Experts of a small language model: 9 layers, 64 empty slots to pick.
Below are experts of layer 3 (counted from 0) of a mixture-of-experts language model. Rows are named router (the router's row for the expert), gate (a neuron's input weights, with its number), up (a neuron's input weights, with its number), down (a neuron's output weights, with its number) and show model dimensions 0-159. Each number is 50 + 15 x the weight over its row's rms, rounded and kept within 0 to 99.
After each expert's rows: a language model's description of what the expert responds to. This comes from a sample of Wikipedia text that the model never trained on.

# expert 17
router:36 62 30 64 60 70 37 51 56 54 46 78 51 68 79 58 52 25 48 43 71 46 44 59 55 55 55 71 50 37 54 81 49 70 32 24 29 49 79 39 60 52 70 30 48 81 36 68 33 54 73 58 56 40 54 77 31 54 44 48 27 51 75 47 29 65 36 56 52 75 16 55 65 51 42 45 47 52 50 64 75 50 42 51 60 63 51 28 72 53 49 47 66 61 53 33 25 54 40 43 28 35 43 32 28 42 43 56 55 56 56 42 59 53 65 32 19 63 46 50 58 48 32 60 36 66 56 86 15 50 51 48 48 43 33 71 20 67 32 38 23 41 54 46 46 66 64 53 15 48 75 41 58 27 42 35 71 49 49 53
gate1:53 59 58 81 14 68 86 45 58 76 48 45 44 28 70 28 55 51 70 48 52 58 42 68 67 50 60 34 36 41 51 47 48 25 36 39 37 13 74 39 64 76 25 50 49 47 59 46 53 70 57 48 75 39 38 36 43 59 45 54 60 41 54 33 64 57 42 40 69 41 50 47 39 68 63 56 53 43 45 48 79 59 52 36 51 67 30 69 50 62 30 71 30 49 30 61 53 45 50 35 69 39 62 37 48 50 60 61 44 59 44 17 59 78 60 42 63 66 56 46 26 47 78 55 79 58 53 52 46 50 47 38 72 35 35 45 92 62 57 65 53 38 49 52 44 19 23 67 51 65 36 36 47 81 42 13 69 57 58 41
up1:41 61 79 49 41 69 60 55 54 49 43 05 41 54 49 32 57 59 65 65 39 69 41 47 43 42 64 41 47 15 35 55 42 49 49 56 43 39 59 34 55 99 38 20 42 37 51 65 31 66 65 52 31 19 31 33 36 32 38 41 61 49 51 43 75 57 40 46 51 55 51 37 38 43 39 54 68 51 69 42 65 51 43 51 35 73 45 44 59 80 41 39 43 31 32 51 59 59 28 39 73 55 43 33 48 51 56 54 61 51 34 33 59 71 61 19 23 54 54 56 71 34 91 36 58 48 57 37 32 61 58 51 54 36 25 43 57 55 59 76 37 58 48 47 62 55 35 67 54 66 78 46 75 48 42 32 55 59 38 60
down1:50 74 48 51 41 41 28 38 61 65 22 58 44 64 46 57 50 62 65 45 80 78 68 53 37 79 41 60 32 36 35 67 40 92 48 47 49 55 48 28 61 64 72 31 23 53 46 46 61 46 50 48 30 48 56 72 61 92 67 56 53 61 38 68 62 37 62 60 60 36 69 49 83 60 65 72 69 57 51 18 47 30 83 24 57 51 29 54 66 34 53 35 59 54 62 45 66 68 42 37 38 59 62 55 33 57 55 47 54 37 20 50 54 66 59 55 44 41 30 45 30 41 49 56 61 54 45 59 35 43 66 73 58 46 62 56 41 37 26 32 44 65 77 44 28 38 52 88 53 68 51 54 64 32 29 29 59 52 60 32
It responds to: Mid-word stem pieces. Middle fragments of verbs and derived words before suffixes like -ed, -ation, -ing, such as inc-in-erate, promot, activ, distingu.

# expert 54
router:29 41 33 50 70 59 53 88 31 40 58 50 44 44 48 29 22 66 64 51 59 35 29 59 39 51 35 45 27 31 08 38 42 58 57 35 57 60 31 43 51 71 47 39 19 32 85 56 51 66 54 56 51 48 52 56 61 79 65 45 66 40 59 54 37 57 58 65 99 45 56 24 64 59 56 35 70 48 38 45 48 52 54 49 34 51 45 63 49 51 36 59 58 45 30 14 24 53 61 54 42 42 83 58 48 84 55 42 59 44 42 80 38 64 45 35 37 35 61 54 56 62 30 26 46 46 60 59 36 76 40 54 40 31 33 31 28 35 50 48 57 61 63 32 22 53 49 56 59 58 53 46 35 62 46 49 60 49 44 64
gate1:43 25 61 44 78 16 41 39 52 61 69 42 41 60 62 63 90 52 47 64 44 38 44 56 63 43 46 33 49 37 71 24 40 29 38 51 54 40 38 36 63 82 46 22 52 33 68 21 23 63 49 45 41 39 45 46 44 58 50 58 36 41 67 56 44 70 58 34 38 15 39 40 19 52 43 64 63 64 34 45 73 69 24 73 33 61 45 66 41 33 56 50 69 27 44 54 74 44 43 48 59 53 60 61 60 39 65 52 38 48 63 52 26 30 69 36 45 44 69 76 49 26 62 52 36 47 42 44 53 71 35 53 51 64 76 34 55 65 63 76 27 76 28 49 56 46 84 46 48 54 27 50 51 68 42 22 49 60 59 45
up1:42 41 54 57 79 31 32 43 54 66 59 59 44 59 63 50 88 63 81 48 59 53 61 58 67 24 70 08 61 53 52 18 61 31 38 42 64 32 60 45 75 57 66 44 41 43 66 42 34 62 55 35 76 41 48 56 59 58 15 49 32 32 79 53 43 68 56 43 52 42 37 09 29 41 41 84 61 52 47 31 66 67 30 54 23 31 58 66 52 63 51 40 44 38 47 56 49 38 54 45 50 63 54 53 41 47 62 43 37 49 39 74 28 31 82 49 46 51 70 58 27 35 69 51 48 51 60 52 38 63 66 58 64 39 56 48 18 48 49 76 50 59 57 56 63 40 60 20 51 73 34 72 41 50 38 48 59 62 21 53
down1:21 63 47 20 49 32 32 51 55 71 51 54 29 48 29 40 48 60 84 29 31 70 48 60 38 60 34 65 37 44 70 67 39 44 55 70 50 56 57 50 21 47 42 67 48 61 61 53 52 39 36 43 38 65 53 61 70 59 35 35 51 10 59 28 46 56 81 35 64 42 41 43 39 55 68 63 61 42 39 57 61 74 50 37 43 75 47 71 54 63 51 33 40 50 53 49 65 48 36 74 26 64 63 55 63 51 34 85 76 84 60 31 35 33 49 41 36 14 46 61 75 55 36 49 67 69 38 57 31 80 65 45 63 31 38 20 59 54 57 38 38 53 48 55 22 55 45 34 73 28 47 44 57 45 30 59 45 37 64 50
It responds to: Sentence-opening determiners. Determiners starting a sentence or noun phrase, mostly The after a full stop, also This, These, Its, a.

# expert 26
router:37 60 33 39 55 57 71 48 53 43 63 59 35 53 38 62 48 71 28 59 64 33 39 65 65 53 49 66 27 55 52 20 80 39 51 34 47 43 31 70 21 78 60 41 22 54 52 55 51 52 46 51 13 34 24 27 51 28 57 44 58 55 65 53 10 36 67 77 48 43 53 36 66 42 84 67 71 50 42 54 51 61 63 30 37 48 48 23 68 44 56 55 56 59 73 48 50 32 32 41 61 51 59 49 51 64 52 48 29 54 68 59 28 50 34 55 39 59 33 63 63 52 58 44 81 91 81 82 41 65 28 53 60 45 34 77 27 65 48 45 63 67 58 46 51 49 29 48 49 65 57 56 47 52 81 44 68 44 41 47
gate0:57 34 74 42 37 48 64 41 56 57 70 52 63 49 67 37 60 15 55 30 56 39 39 33 61 24 41 76 57 44 34 16 44 66 45 56 57 54 29 61 62 43 65 30 71 40 41 38 38 38 68 34 61 64 52 34 41 62 65 63 79 59 57 59 32 34 68 57 53 86 68 57 46 34 68 55 32 16 64 48 71 44 35 68 44 51 32 43 57 18 71 38 85 69 34 56 27 40 80 34 36 45 28 74 32 55 42 55 54 48 59 41 49 24 38 44 65 63 34 34 45 47 59 55 34 38 53 27 54 55 20 28 64 30 70 63 39 31 40 73 58 53 70 53 47 60 22 67 47 45 57 45 54 59 31 49 54 50 46 46
up0:65 47 48 64 25 43 50 14 51 38 62 64 39 48 39 63 59 46 28 90 40 45 57 52 77 55 46 69 55 65 17 40 62 33 47 42 43 60 48 35 56 25 27 27 48 60 43 82 47 48 54 76 60 47 06 45 50 57 52 44 49 44 47 56 49 59 30 96 55 29 53 72 41 56 15 34 61 70 41 48 61 37 37 46 49 29 47 16 49 79 50 40 29 59 64 45 47 39 53 36 60 42 63 34 66 40 58 27 70 48 37 58 52 39 63 50 30 44 51 73 45 44 57 59 53 51 72 73 60 22 45 44 41 43 34 53 29 46 31 57 73 43 32 55 29 49 48 33 55 65 40 26 56 50 34 47 50 62 41 84
down0:37 54 63 65 38 42 51 33 52 49 57 42 49 62 12 56 40 42 31 45 36 59 63 33 44 50 00 72 39 72 46 47 31 43 63 50 51 49 56 61 54 45 50 66 45 73 72 51 49 68 44 36 55 62 45 58 39 51 44 50 38 44 48 67 58 38 43 55 62 57 62 25 86 29 56 17 77 23 52 78 68 44 22 68 37 60 44 53 57 50 48 64 14 72 28 43 61 38 33 55 79 42 44 44 56 73 52 33 42 32 50 43 38 36 58 69 47 39 57 68 68 16 18 21 30 65 52 51 56 29 64 78 61 48 30 49 67 38 58 64 51 59 47 65 28 54 49 25 44 46 47 30 70 36 41 56 69 58 57 58
It responds to: Compass directions, sports context. Direction words like West, South, North, East in league, division and place names, plus movement verbs like moved, went.

# expert 48
router:42 47 48 53 49 70 61 73 62 56 29 40 33 56 48 39 67 43 38 41 45 42 52 45 41 37 42 58 59 33 27 71 49 72 48 36 36 75 37 69 76 66 49 44 34 32 70 74 49 41 54 32 42 34 36 37 69 69 26 47 44 41 57 97 18 71 54 73 62 45 52 52 67 49 61 47 60 70 34 69 68 43 18 58 22 65 60 21 60 72 62 50 66 44 56 51 65 62 57 43 68 42 59 38 68 83 63 50 36 67 65 67 40 47 37 60 45 59 41 43 53 57 66 48 46 56 47 83 26 51 43 51 65 58 14 36 45 56 49 45 60 36 47 52 41 57 46 60 84 86 68 45 40 27 49 43 56 87 53 55
gate1:78 22 49 62 47 58 48 60 81 43 62 50 38 56 51 86 53 44 29 62 58 40 42 51 84 40 67 47 66 38 45 49 57 67 28 19 50 68 68 48 38 43 42 60 29 57 57 69 34 53 47 31 29 50 31 48 44 52 19 63 56 54 53 39 33 70 62 16 69 43 49 74 38 61 42 39 55 60 46 47 53 44 52 41 76 25 37 52 61 58 48 28 45 64 27 46 79 61 54 16 47 38 81 62 44 80 55 51 71 55 32 67 47 41 54 71 55 57 54 52 63 45 43 32 33 86 50 39 53 78 38 50 51 32 58 33 56 48 55 35 27 63 22 43 25 55 49 51 14 72 43 26 45 52 66 62 43 50 43 68
up1:49 59 34 45 47 16 66 48 36 39 57 53 80 52 28 19 56 53 49 45 50 51 51 43 17 72 35 45 18 21 39 65 56 69 85 63 62 47 32 50 73 52 77 42 69 50 53 42 65 45 64 56 57 54 72 61 54 41 45 47 48 51 60 60 60 31 66 59 31 55 29 29 68 40 25 67 31 53 52 51 24 51 57 43 51 45 44 87 44 37 52 70 54 35 54 44 32 38 45 83 54 51 26 60 42 22 44 38 26 39 72 56 50 29 53 55 44 56 37 58 43 44 44 35 84 58 56 64 53 14 66 60 62 62 58 78 28 78 48 64 80 50 56 58 38 38 71 64 63 27 49 68 42 50 59 40 46 67 48 58
down1:36 99 32 75 21 88 66 55 50 49 52 37 57 67 57 53 50 51 41 31 37 28 35 49 57 52 65 62 56 40 57 46 39 68 54 42 30 56 46 76 24 53 67 39 54 62 37 73 60 53 57 43 52 50 31 54 12 53 64 48 43 37 62 53 19 86 37 32 43 31 62 70 65 70 83 41 46 42 59 62 42 33 47 47 52 83 45 49 55 28 71 61 57 15 48 46 27 47 53 45 53 22 60 31 47 77 57 35 35 51 34 59 33 43 54 50 76 56 49 39 24 56 48 53 31 63 43 68 39 58 53 42 56 57 40 57 43 52 59 67 60 55 41 42 25 51 53 37 60 29 61 40 32 44 41 37 52 83 32 38
It responds to: Verbs before complements. Verb endings or whole verbs followed by that, to or an object, such as hoping, claimed, learn, allowed, decided.

# expert 29
router:53 49 50 42 37 62 53 50 20 49 71 69 74 28 43 47 17 45 41 47 97 59 40 43 57 74 56 54 53 84 52 40 32 53 26 03 61 74 50 32 59 61 65 44 31 41 73 51 46 33 48 30 52 49 47 72 42 30 62 48 36 37 64 58 50 65 48 75 60 68 53 16 56 48 47 47 62 53 56 70 57 61 36 54 65 75 64 48 22 40 60 45 66 54 54 32 40 49 47 62 25 26 32 43 21 60 59 63 27 47 57 45 48 38 58 60 76 65 62 72 56 58 43 18 77 55 67 63 38 40 56 63 44 43 63 75 24 50 41 53 44 47 64 49 37 56 40 41 19 59 36 47 55 66 32 47 40 42 40 32
gate3:41 47 57 10 51 69 62 43 30 56 45 70 33 71 44 49 46 40 72 58 64 52 43 40 47 61 90 31 51 44 59 29 68 43 55 42 32 39 60 28 36 09 60 61 71 45 67 30 61 50 44 43 47 60 51 27 47 65 35 35 50 45 51 62 54 47 69 70 28 51 42 62 49 70 48 40 40 54 31 67 63 55 44 47 64 59 47 57 42 44 61 56 38 66 54 54 52 48 38 40 18 42 44 76 57 33 47 48 38 83 43 45 37 53 44 15 67 63 58 57 35 59 39 67 73 37 43 51 35 19 40 33 70 31 58 69 66 42 23 51 45 48 63 34 52 24 77 26 39 51 00 69 54 38 50 61 49 60 21 44
up3:34 57 66 29 52 31 26 48 59 57 37 34 77 42 41 44 45 57 42 49 08 65 69 50 39 26 74 53 42 34 60 39 40 59 29 64 60 24 37 56 49 68 36 39 44 73 61 16 46 47 65 53 47 51 44 60 66 74 50 46 31 69 61 57 56 65 75 57 38 59 59 62 42 42 84 40 38 40 53 60 58 62 47 68 55 45 51 45 57 66 45 53 71 49 53 87 25 47 29 51 44 62 52 38 26 44 50 60 64 32 67 32 71 68 45 85 48 26 55 37 28 60 64 72 53 36 25 66 41 36 22 52 84 65 42 58 43 36 46 60 34 40 42 33 72 47 81 24 58 68 32 55 60 45 68 43 67 49 55 37
down3:48 67 26 51 40 37 90 69 63 21 65 49 68 36 19 51 47 32 55 31 33 43 44 49 44 67 32 81 69 65 33 57 42 55 67 63 57 72 33 57 80 44 32 43 38 54 52 14 43 66 62 29 47 48 39 06 30 55 59 54 37 75 46 36 58 48 64 54 41 35 39 61 44 85 58 45 41 33 62 59 61 20 69 63 70 38 61 35 81 33 50 44 34 63 53 30 67 24 54 54 24 60 34 41 34 44 48 41 37 50 58 28 60 52 61 52 74 58 42 47 42 50 73 57 53 44 51 73 31 29 43 68 49 44 22 63 39 38 43 44 60 43 65 55 44 43 80 42 30 41 52 42 43 40 48 52 40 54 39 34
It responds to: Table headers and contest terms. Column-header words and word starts in results and awards tables, such as Score, Title, Rank, Incumbent, Recipient, Contestant, runners-up.

# expert 25
router:34 43 55 25 63 39 50 39 40 53 49 63 43 24 47 77 46 59 44 55 52 39 30 34 13 44 42 64 39 61 47 36 26 88 49 53 21 87 33 31 64 41 44 26 29 60 53 36 38 38 47 41 61 47 36 41 44 22 43 71 42 62 41 44 57 88 66 62 39 69 53 36 39 77 75 31 69 56 23 55 43 53 46 67 58 64 33 34 36 70 45 42 58 45 38 44 44 57 57 42 35 56 41 45 59 31 43 66 46 63 65 34 48 33 42 51 45 49 57 79 81 70 56 38 57 47 46 73 41 65 24 81 39 51 39 34 52 59 33 37 36 38 60 68 48 89 65 69 33 53 51 66 58 51 50 42 57 20 63 60
gate0:46 56 47 57 43 49 35 44 55 54 54 58 51 47 38 56 52 22 59 53 47 26 31 35 35 81 48 21 39 61 70 55 76 54 40 38 43 51 47 51 38 22 88 43 57 70 36 62 92 39 43 17 46 61 64 77 31 62 38 50 32 45 50 99 42 60 57 50 47 59 58 42 41 36 38 36 66 28 70 38 57 59 47 51 53 71 45 45 22 31 46 43 60 36 68 59 63 57 37 49 69 70 59 67 28 69 54 60 47 71 44 83 62 44 45 52 52 26 64 55 34 78 18 28 41 66 44 45 51 26 43 71 64 55 19 54 47 41 32 46 50 44 45 60 56 66 37 46 22 59 41 69 46 27 41 49 55 39 32 42
up0:35 57 43 46 34 72 62 52 37 28 49 34 46 22 38 49 48 73 48 43 38 47 74 59 45 48 45 35 65 51 42 59 46 40 63 58 59 63 32 64 64 86 17 36 41 62 47 46 31 62 49 71 37 50 49 54 60 31 50 99 53 46 80 29 52 64 47 50 49 48 28 43 65 70 50 79 42 44 49 69 04 08 54 79 23 50 26 87 56 65 50 58 39 59 62 47 52 57 58 25 43 30 52 71 46 49 48 35 25 27 40 28 45 32 44 46 42 56 43 51 48 30 62 58 36 31 63 65 49 34 62 50 35 63 63 48 61 42 38 40 50 45 69 42 25 39 29 41 53 54 52 37 53 73 42 39 34 64 57 70
down0:37 34 64 42 33 66 50 36 33 47 77 43 44 31 38 64 41 59 13 58 28 32 68 41 47 39 38 61 82 61 34 71 40 66 60 57 60 51 52 34 70 44 30 61 56 64 54 80 24 37 71 57 63 29 40 58 44 39 28 53 55 09 33 54 43 48 44 32 85 26 21 66 41 62 30 53 34 32 47 46 35 50 78 60 59 71 50 50 68 56 38 27 47 64 64 33 76 52 52 63 67 75 43 69 56 41 42 29 56 33 78 51 65 63 66 52 65 26 67 32 68 60 56 61 44 47 41 40 42 54 39 31 37 42 61 58 66 61 54 75 71 41 54 36 40 57 56 72 54 32 41 74 67 43 40 50 56 52 40 64
It responds to: Common noun stems. Time nouns and word-initial stems after the, his or in within ordinary prose, such as week, night, ran(k), te(ammate), def.

# expert 2
router:26 67 33 39 52 36 26 67 53 47 51 53 50 31 37 32 48 32 37 71 58 59 42 63 43 83 39 23 55 49 52 26 52 73 41 13 49 86 40 58 34 80 75 56 67 08 33 62 43 53 40 21 35 25 74 61 49 23 29 66 45 49 66 42 61 49 51 54 57 42 73 37 52 45 53 25 62 41 38 36 56 62 79 55 56 67 45 47 42 43 65 62 55 55 54 38 26 54 46 37 21 47 65 55 29 47 32 42 54 44 55 49 78 51 51 56 39 68 57 37 38 64 44 52 50 54 82 50 40 41 48 54 47 68 48 42 22 40 67 32 66 35 60 32 42 59 44 57 42 50 34 71 61 92 56 50 59 75 48 70
gate3:50 61 59 63 34 67 52 10 55 72 17 49 65 26 17 52 37 47 69 51 64 55 26 49 22 48 31 35 82 47 48 59 56 76 59 61 47 48 28 47 54 71 08 37 68 58 46 35 27 46 37 82 35 32 58 34 52 49 33 61 73 34 49 35 49 41 64 66 50 20 37 31 48 71 47 57 42 43 53 49 48 62 63 24 45 40 30 45 51 56 51 59 46 28 65 70 40 48 68 35 33 54 25 47 58 51 72 74 26 37 47 38 44 43 64 38 36 55 59 56 56 45 49 62 29 46 72 71 39 36 52 59 55 31 49 26 24 51 68 58 39 46 45 74 49 56 65 46 67 22 71 69 33 53 37 51 57 70 42 54
up3:52 59 50 56 21 65 46 31 57 73 36 52 80 26 07 52 32 29 58 75 80 55 36 53 46 44 23 40 58 55 36 69 72 70 56 45 40 56 28 60 54 74 17 46 69 66 64 18 29 44 29 55 66 36 29 26 56 71 45 55 76 32 65 17 70 52 51 45 36 33 56 31 62 47 53 52 42 56 48 48 54 49 62 34 62 62 33 37 52 54 32 77 54 29 59 66 55 55 81 52 37 43 46 42 66 38 69 78 39 41 42 28 39 48 52 47 38 43 66 67 55 48 52 43 43 44 71 53 49 29 59 46 43 23 59 55 49 49 81 39 57 47 35 68 57 54 78 36 53 20 62 53 35 49 32 45 57 52 38 43
down3:58 28 33 51 31 48 36 46 53 17 81 42 50 54 66 62 75 37 33 31 44 68 21 35 62 45 61 64 54 61 51 40 53 43 48 46 45 47 63 48 47 61 33 54 76 38 36 81 47 50 55 44 81 68 49 46 32 52 59 54 21 60 44 75 27 58 35 38 35 27 51 61 51 57 27 31 74 56 65 74 33 66 63 58 56 61 52 67 58 27 31 48 25 25 35 48 31 48 22 39 81 58 56 41 44 44 34 54 55 69 41 43 67 53 45 51 60 80 19 40 69 56 47 85 41 42 39 60 33 74 45 52 57 26 68 47 55 43 36 30 49 46 71 49 45 56 51 63 43 65 50 55 69 40 61 60 36 52 76 08
It responds to: Infobox field-name starts. First pieces of words opening infobox field names or technical terms, such as Phylum, Elevation, sq mi, min(uscule), Doctoral, Par(inaud).

# expert 32
router:65 41 43 55 39 30 67 58 60 55 45 50 31 73 49 24 59 53 34 23 51 42 58 59 72 44 44 63 65 22 45 19 64 31 50 66 66 54 21 65 46 62 42 60 41 81 39 30 65 49 42 74 19 40 54 33 66 52 49 22 38 42 49 47 39 54 47 59 67 42 80 54 51 44 39 43 45 80 29 36 35 64 46 15 42 61 46 40 77 62 77 46 60 32 52 69 61 52 56 52 54 59 56 32 33 65 52 36 38 58 57 57 86 52 64 66 47 75 34 22 37 48 64 45 71 38 55 54 58 57 27 53 73 63 47 54 44 59 53 58 63 56 69 59 35 58 28 70 69 45 42 48 59 42 80 50 35 50 07 23
gate0:43 45 44 44 78 39 43 39 50 58 60 33 59 28 54 31 53 43 32 38 50 90 35 45 56 57 41 21 43 47 24 47 23 63 42 32 47 74 52 46 71 52 28 36 42 40 31 37 66 37 31 22 44 56 67 29 55 64 30 51 37 61 32 49 44 73 24 62 24 39 48 52 42 17 69 37 63 82 44 58 43 45 60 39 46 41 55 31 33 49 43 71 67 41 27 44 41 46 62 56 50 64 70 36 42 53 42 71 67 45 44 67 52 25 40 51 39 54 61 19 42 51 59 59 49 62 78 59 54 40 22 62 31 29 65 53 54 52 30 47 88 54 65 34 52 17 65 71 47 46 53 44 48 32 15 38 29 46 36 67
up0:59 65 46 55 35 50 47 32 66 37 56 63 50 61 34 79 24 45 62 58 52 18 54 43 64 64 57 52 27 63 50 48 51 61 55 56 55 40 29 64 42 57 80 62 52 50 54 63 18 49 66 67 61 38 32 64 51 52 79 42 64 40 53 58 71 50 86 23 77 47 47 61 63 78 48 57 22 07 57 30 53 71 38 62 74 53 40 61 68 46 67 32 22 73 63 48 51 65 21 38 33 26 50 64 31 49 49 37 29 69 61 28 63 66 51 55 56 24 24 76 60 46 38 42 55 41 50 50 55 46 73 48 53 62 43 59 46 24 56 52 39 17 44 40 38 60 49 17 55 51 34 60 67 51 64 46 43 33 65 41
down0:67 64 54 68 50 58 57 60 40 37 22 48 26 42 68 71 53 31 50 85 63 41 59 52 54 59 60 80 53 36 37 59 73 41 53 46 51 35 55 41 52 67 44 56 27 61 53 53 79 49 60 76 50 68 49 51 69 58 65 43 58 50 27 73 65 51 69 52 68 87 75 51 42 46 56 46 63 60 70 45 50 57 34 52 44 58 00 51 38 47 44 34 54 53 68 22 51 56 59 21 42 44 50 40 55 20 58 71 39 53 41 29 28 69 16 57 58 30 50 51 62 24 24 67 60 63 52 77 52 42 21 63 59 54 46 31 29 45 39 45 37 62 47 46 34 41 41 61 41 40 44 38 58 19 56 17 55 47 29 47
It responds to: Single-letter word endings. Final letters or short pieces ending codes, model names and Latin species epithets, such as RM-IC, AZP, bigelowi, steudneri.

# expert 10
router:46 59 44 74 45 31 52 35 41 39 75 41 76 64 78 62 51 42 57 42 35 54 39 69 77 58 31 49 42 42 54 51 56 74 30 75 35 50 53 12 27 53 51 17 42 65 42 48 36 40 78 47 45 41 69 65 48 47 49 37 34 19 55 39 62 20 65 30 29 53 30 49 26 45 40 46 38 49 48 63 73 51 48 55 57 71 57 57 43 34 48 74 63 50 52 45 51 80 40 51 17 15 85 41 53 23 62 50 62 29 41 65 68 50 49 39 63 71 39 51 62 46 42 39 44 55 64 72 61 49 79 55 44 65 53 55 38 54 42 31 51 46 48 48 25 46 77 58 47 49 46 59 80 39 56 61 71 71 76 26
gate1:35 58 43 47 40 23 31 39 43 62 59 50 46 56 67 44 62 58 58 14 22 46 51 41 35 48 42 54 59 52 58 57 49 62 35 50 65 41 24 63 45 67 47 58 37 31 49 31 70 05 44 65 45 56 56 60 53 46 49 33 72 41 65 60 61 34 57 56 42 45 71 63 72 23 53 44 43 33 80 50 63 81 55 65 37 39 58 36 57 34 39 45 38 46 60 81 57 34 62 54 35 32 48 50 30 60 52 60 49 34 33 18 15 21 57 48 63 57 56 79 46 70 68 53 52 49 80 06 36 71 82 57 55 47 46 31 39 74 44 27 48 61 38 57 40 59 55 63 53 42 32 12 54 55 48 36 49 42 33 62
up1:29 78 47 64 35 34 30 38 78 54 45 32 74 44 61 58 61 61 81 60 33 31 35 47 52 39 46 46 69 50 19 51 36 53 32 83 63 39 39 47 62 27 43 71 50 56 64 58 59 42 42 44 54 69 26 51 43 57 61 49 66 36 57 68 46 54 38 51 31 71 40 68 25 44 40 63 46 32 87 56 31 63 70 57 36 74 56 46 50 81 32 40 38 55 26 28 62 66 58 53 39 19 40 50 14 74 47 50 67 21 34 54 52 71 59 37 40 45 52 56 39 59 74 39 36 72 66 31 39 59 32 55 52 31 71 37 65 42 53 71 51 36 35 55 41 61 49 33 53 35 75 62 64 68 60 62 70 37 63 50
down1:37 62 62 60 37 64 57 32 58 53 72 70 53 82 19 53 28 66 61 39 40 57 61 53 58 58 48 50 61 53 62 63 65 56 49 38 59 54 51 57 56 61 60 68 36 67 34 78 56 42 53 28 58 39 64 54 61 62 68 53 50 44 47 33 44 50 48 20 34 43 41 59 15 41 60 41 49 81 47 71 50 99 26 51 55 82 48 49 56 63 56 45 29 37 52 42 69 51 58 52 42 32 32 50 23 53 61 37 65 23 69 42 62 69 54 56 48 46 60 53 55 77 29 26 40 53 40 25 41 66 26 57 38 20 40 46 64 55 39 36 36 34 56 38 81 49 55 58 23 43 57 63 74 42 54 77 62 88 59 29
It responds to: Mid-word syllable pieces. Word-internal pieces inside longer words and names, especially il, ol, ul, ass, enn, such as tr-il-ogy, pup-il, har-ass-ment.

# expert 31
router:34 30 62 18 37 73 49 59 47 64 39 51 41 44 37 65 50 47 33 47 53 14 37 44 66 34 36 52 52 60 21 45 43 68 44 42 35 60 43 70 42 37 41 34 46 61 59 49 55 53 54 48 44 68 26 46 75 46 24 61 13 42 42 51 63 68 34 53 84 74 47 50 43 59 70 58 58 46 49 52 74 60 48 77 48 71 55 53 64 64 65 61 67 62 49 65 86 48 54 47 63 51 70 45 70 69 45 63 24 64 78 85 57 37 59 40 49 42 40 59 58 40 38 55 33 38 54 69 50 46 30 49 23 68 24 57 46 46 42 63 27 72 40 67 52 98 66 73 59 74 51 50 58 60 63 48 78 60 48 64
gate0:90 65 39 63 32 60 64 35 47 52 47 59 12 42 35 31 28 30 68 42 35 42 64 23 51 54 56 29 58 22 59 44 50 17 38 35 48 69 27 55 17 67 39 50 50 59 28 52 39 50 47 56 30 65 50 42 41 63 55 57 32 38 55 59 71 47 65 53 48 56 76 56 28 38 49 60 54 18 78 38 65 76 50 71 62 38 58 58 72 39 42 52 56 53 22 49 30 61 40 62 70 40 20 77 61 38 60 39 40 29 36 42 69 59 30 51 71 64 43 51 62 20 48 55 44 37 30 39 54 60 56 50 71 54 40 39 48 41 61 51 29 63 30 64 49 72 55 47 54 74 67 48 43 60 45 51 53 72 65 86
up0:84 76 35 58 32 59 80 14 46 65 39 62 16 31 56 30 35 36 68 48 26 56 56 34 52 56 45 25 40 36 66 46 55 28 40 31 41 66 27 60 20 67 42 41 49 46 29 54 49 42 58 60 35 52 45 38 51 76 63 55 43 35 53 42 66 27 64 60 48 53 80 57 26 35 64 55 42 31 76 45 64 86 49 63 74 40 78 75 66 27 58 55 62 50 39 55 14 44 55 47 79 50 35 61 67 43 58 49 38 35 26 44 58 50 30 42 75 47 48 42 58 30 39 52 52 33 32 50 69 62 38 45 55 52 44 32 61 49 65 47 29 61 31 59 29 61 52 53 46 54 63 54 59 67 32 48 65 67 57 67
down0:72 30 53 46 42 43 38 27 46 56 55 58 48 50 51 28 29 28 69 54 49 46 66 63 68 38 66 76 53 46 39 52 70 46 27 15 79 76 47 11 36 50 48 27 59 35 30 42 44 30 44 44 72 54 63 47 53 76 48 83 47 37 14 41 28 57 57 45 53 39 67 64 44 41 51 23 31 48 48 66 67 56 47 56 54 72 52 67 75 45 44 41 87 63 33 44 29 53 55 36 48 47 13 65 41 50 51 48 44 75 46 46 44 80 56 76 61 61 65 51 76 30 38 57 38 58 71 57 41 34 29 38 60 73 49 43 49 35 30 60 48 33 41 32 44 55 63 68 39 66 69 40 65 47 47 49 67 48 68 37
It responds to: Articles and adjectives. Articles and attributive adjectives right before a noun in running prose, such as the, a, new, different, previous, main.